config.yaml
hidden_size: 192
n_experts: 64
max_seq_len: 1024
Below are experts of layer 3 (counted from 0) of a mixture-of-experts language model. Rows are named gate (a neuron's input weights, with its number), up (a neuron's input weights, with its number), down (a neuron's output weights, with its number) and show model dimensions 0-191. Each number is 200 + 20 x the weight over its row's rms, rounded and kept within 0 to 999.
Before each expert's rows: "comes before" lists some tokens at least twice as common just after its tokens as in all text; "gets" lists some tokens that make up at least twice as much of what it gets as of all text. This comes from a sample of Wikipedia text that the model never trained on. Tokens count by the router's weight.

# expert 8
comes before: " ", " and", "00", " U", " United", " New"
gets: ",", ".,", "},", " ,", "!,", " bin"
gate4,192,220,195,204,206,215,204,217,206,190,196,201,188,210,176,209,207,190,203,229,197,165,205,156,213,234,176,201,177,196,244,199,213,190,211,164,177,201,209,229,210,191,200,220,198,211,201,218,199,248,185,204,213,189,189,174,176,200,209,187,189,170,194,186,167,181,218,174,191,244,195,177,221,229,197,228,192,178,214,184,207,218,193,216,198,207,173,210,208,176,193,241,177,176,207,211,202,245,202,208,187,201,222,201,199,214,189,183,196,231,215,217,212,183,181,188,160,224,222,207,202,196,205,192,240,232,222,216,219,221,212,186,198,228,211,228,207,212,182,218,204,213,231,170,138,168,231,187,194,215,219,225,206,225,209,238,211,152,230,223,205,224,183,197,185,190,163,239,168,230,232,193,204,222,223,230,197,187,220,209,214,196,210,211,178,187,190,203,202,197,192,173
up4,200,216,205,213,194,152,170,190,239,193,165,209,213,161,176,219,210,187,193,228,200,165,196,140,208,237,195,187,201,180,206,197,215,228,198,201,222,228,200,180,198,163,232,205,211,215,233,209,178,203,197,205,220,175,195,188,172,234,219,212,179,199,202,180,225,184,160,200,194,170,212,235,213,190,201,209,194,204,213,167,194,209,219,196,210,181,212,219,228,218,192,194,210,203,183,178,200,174,202,215,194,197,202,203,204,232,226,220,192,183,206,164,191,202,201,206,192,204,235,190,204,165,189,208,205,212,181,169,186,159,177,186,219,218,162,182,169,167,176,223,212,193,190,221,188,203,184,235,195,154,244,198,187,204,199,188,187,193,156,200,211,164,220,211,198,193,205,165,179,186,243,188,184,193,205,198,226,202,205,189,204,223,175,205,191,195,246,189,177,193,188,193
down4,197,193,209,196,173,199,177,188,170,210,184,203,168,181,209,193,181,219,209,209,191,234,194,169,220,199,189,229,203,205,199,223,200,183,204,187,210,200,191,219,214,227,232,222,184,182,178,203,206,182,232,190,192,183,200,225,213,235,195,237,205,194,189,212,221,184,231,208,197,181,214,217,225,194,229,220,202,223,191,182,200,193,180,202,183,221,203,207,206,246,186,210,204,182,204,195,239,195,189,200,190,195,212,197,161,201,211,196,193,167,218,213,179,176,217,178,213,208,212,217,228,190,157,169,179,163,228,231,177,213,215,214,217,179,210,205,237,206,199,211,154,209,215,216,197,153,216,169,159,228,179,223,161,190,168,178,209,221,197,170,199,156,217,202,167,230,211,198,206,223,220,219,220,235,220,182,215,239,230,194,179,220,193,163,229,168,210,212,204,202,201,186

# expert 49
comes before: "=", "|", "Personal", "The", "American", "Population"
gets: "\n\n", " =\n\n", ")\n\n", " for", " |\n", " ("
gate2,214,171,244,198,208,194,200,199,192,196,150,218,213,218,209,215,204,202,210,237,202,193,201,157,212,195,226,177,211,203,166,204,219,197,206,221,212,222,191,151,191,215,192,210,184,245,167,187,229,219,208,199,238,191,178,176,161,161,187,176,217,235,240,192,184,221,162,207,180,215,226,187,196,188,179,207,203,190,223,221,202,211,194,170,206,195,182,200,181,239,234,177,208,177,151,237,197,225,205,238,196,200,226,203,170,221,224,217,216,195,211,235,204,201,179,229,216,232,231,171,201,193,231,215,177,194,207,210,200,199,197,193,211,227,223,205,206,211,208,218,187,205,191,200,224,195,206,200,196,238,202,199,215,198,206,202,231,204,217,180,189,226,210,222,189,239,203,176,211,177,233,199,227,193,188,213,188,184,211,206,234,178,165,223,197,194,195,188,224,201,200,191
up2,218,223,218,206,197,212,233,208,230,244,243,219,190,206,243,200,213,224,195,212,152,195,225,222,176,202,174,175,240,194,192,181,208,205,214,201,184,181,166,197,196,204,181,216,193,172,188,213,227,214,195,192,214,210,203,220,198,203,223,213,196,203,187,197,187,202,164,230,159,167,200,253,181,187,219,238,198,208,188,232,208,185,201,230,187,210,199,211,232,175,173,206,197,175,219,203,182,216,198,172,223,196,168,184,217,221,181,218,198,189,226,202,207,205,222,192,198,208,170,185,206,212,193,179,196,177,204,159,212,185,203,213,186,194,223,233,210,185,172,179,197,186,179,216,219,151,230,208,172,217,176,169,211,177,178,178,219,169,187,215,216,214,213,207,195,159,190,168,200,182,231,190,158,208,191,200,225,190,185,211,218,207,212,227,190,217,237,204,206,186,212,185
down2,225,166,190,195,191,190,189,192,219,167,188,217,187,192,186,184,191,174,211,208,177,187,143,174,180,176,232,201,207,243,216,195,223,231,228,186,215,184,228,201,195,212,245,224,226,228,163,234,193,195,212,200,159,237,204,189,213,201,180,176,196,219,176,213,220,191,199,175,182,234,203,182,187,216,214,207,169,213,179,212,217,219,191,188,210,179,226,198,204,166,207,167,192,212,212,173,191,221,186,205,213,212,201,180,174,175,196,192,214,190,171,197,244,168,189,166,222,218,194,206,187,207,222,179,192,202,205,179,180,208,217,207,240,211,206,177,174,227,241,212,210,200,224,206,200,206,196,214,205,204,201,151,203,209,231,178,163,195,218,201,197,187,169,195,202,224,205,206,202,227,222,226,211,187,148,166,225,224,203,200,166,209,198,195,212,209,176,199,199,212,195,217

# expert 43
comes before: "'s", " of", ",", " in", ".", " was"
gets: " team", " Party", " School", " people", " school", " city"
gate3,214,157,216,211,174,186,175,198,201,225,224,184,187,174,172,198,201,264,174,183,203,202,171,201,190,160,193,210,213,216,218,190,208,213,224,226,158,202,219,209,203,166,243,178,194,207,220,222,190,214,178,193,213,211,178,214,199,204,201,157,194,211,191,172,197,197,231,214,209,194,232,223,214,190,204,150,195,207,188,157,208,203,162,190,203,187,197,208,172,248,207,216,211,211,211,214,202,213,202,231,179,241,189,201,200,179,204,191,196,172,191,169,226,189,206,191,210,186,218,169,221,183,195,188,176,202,200,203,218,173,218,230,197,218,208,193,204,224,197,183,208,192,215,195,174,157,176,210,174,210,198,216,227,194,206,184,210,216,168,196,207,210,185,231,215,168,165,181,179,218,183,182,226,217,183,197,174,178,168,212,182,208,170,215,185,167,219,187,221,194,168,181
up3,189,237,184,186,213,208,201,208,198,207,211,187,209,204,198,174,198,154,268,202,214,186,223,202,159,219,209,199,182,207,182,210,212,152,196,244,177,188,155,197,217,225,179,206,202,209,179,181,247,184,202,208,227,202,210,206,197,186,201,226,202,175,217,207,214,188,178,177,156,206,192,211,192,202,204,188,214,187,200,215,208,210,198,218,220,223,225,255,233,178,208,232,210,194,198,182,219,223,217,180,211,158,213,184,201,217,222,188,188,216,184,201,228,189,200,212,169,197,143,219,212,220,190,195,200,195,207,172,200,245,168,189,151,211,202,213,190,209,192,206,203,208,214,206,225,211,241,236,251,207,220,195,187,192,191,199,186,184,229,205,202,199,206,194,194,185,201,209,202,188,192,216,164,224,219,177,215,194,209,195,220,222,193,204,183,208,207,204,153,212,204,218
down3,191,204,216,217,204,223,173,206,232,200,239,197,205,167,192,213,189,200,210,212,192,170,198,187,205,195,193,199,214,200,224,215,226,213,219,207,192,185,182,218,164,242,168,168,172,225,184,214,202,204,180,222,242,201,166,183,208,186,204,215,189,188,176,208,193,230,179,233,166,188,194,162,174,172,205,193,188,229,189,226,176,211,230,188,222,184,220,178,192,206,194,197,203,184,181,211,228,157,213,193,218,186,183,225,221,210,185,219,199,236,169,211,219,194,178,207,230,209,237,202,208,187,192,195,203,229,239,191,188,188,225,210,186,214,237,225,225,189,226,185,209,198,165,194,204,224,195,162,188,178,175,206,216,166,180,179,217,208,195,234,192,185,233,213,206,236,182,207,191,203,201,203,225,208,205,189,194,241,221,194,183,196,181,204,180,169,248,218,184,196,180,158

# expert 61
comes before: " The", " He", " In", " It", " This", " She"
gets: ".", ").", "\".", ".\"", "%.", "'."
gate3,207,205,200,180,181,199,239,204,207,204,184,246,194,224,192,188,167,217,177,196,181,195,203,220,195,171,231,196,208,219,205,187,183,186,177,222,189,213,199,205,173,214,188,240,233,181,197,186,218,201,195,193,187,209,207,201,226,183,236,177,189,222,181,169,214,224,209,175,194,189,236,198,224,220,210,200,224,176,192,186,222,169,182,239,171,250,163,203,232,221,209,212,201,203,206,216,196,188,195,185,186,206,221,249,228,216,185,182,197,171,178,180,195,212,204,192,228,219,174,232,196,208,178,200,230,196,200,171,209,171,183,212,238,215,205,243,213,212,211,190,173,231,235,201,206,205,205,208,171,192,243,198,179,198,221,189,203,199,220,167,199,192,195,187,200,216,208,187,196,193,165,239,175,200,175,208,202,208,179,211,247,214,216,182,237,209,174,211,227,220,205,166
up3,164,228,214,213,188,197,224,156,214,198,165,229,209,210,227,214,197,203,203,181,195,184,230,246,172,186,195,165,185,197,227,145,229,168,207,213,190,224,181,185,190,207,220,245,216,177,209,202,199,204,172,232,187,195,210,177,220,189,222,171,199,219,203,210,209,185,190,185,166,205,189,210,188,196,182,212,195,173,183,201,196,187,221,213,175,204,181,238,213,226,225,187,224,188,210,185,200,166,205,190,185,199,209,225,192,219,181,196,198,174,187,193,200,204,205,207,216,183,178,253,164,204,237,178,232,192,196,197,201,182,190,243,200,206,214,201,206,223,181,242,191,215,228,186,238,199,216,219,193,196,214,178,207,200,186,187,181,185,190,180,192,162,203,201,210,195,222,160,217,209,217,215,167,176,197,202,191,199,192,184,173,187,183,165,242,200,173,225,222,167,200,179
down3,165,234,210,243,192,219,169,179,211,187,233,228,201,269,223,209,214,223,192,182,211,254,186,219,202,183,197,186,200,139,212,210,197,216,185,214,198,190,174,219,197,193,208,187,185,191,193,244,208,180,212,201,212,198,187,212,183,209,206,202,224,194,217,197,204,190,178,176,224,240,192,235,190,223,197,208,154,176,204,179,184,201,211,201,217,210,226,222,212,196,179,196,223,187,212,191,175,198,200,224,212,201,232,163,182,184,211,236,182,189,205,224,199,204,205,230,186,217,191,218,220,191,244,228,209,198,195,198,191,215,181,208,172,230,215,230,203,191,203,189,192,201,228,191,218,201,172,204,223,213,211,206,183,220,191,250,205,188,181,227,196,179,179,206,197,191,148,198,230,196,219,188,213,189,220,213,208,175,202,180,181,194,207,169,230,215,193,183,214,218,162,180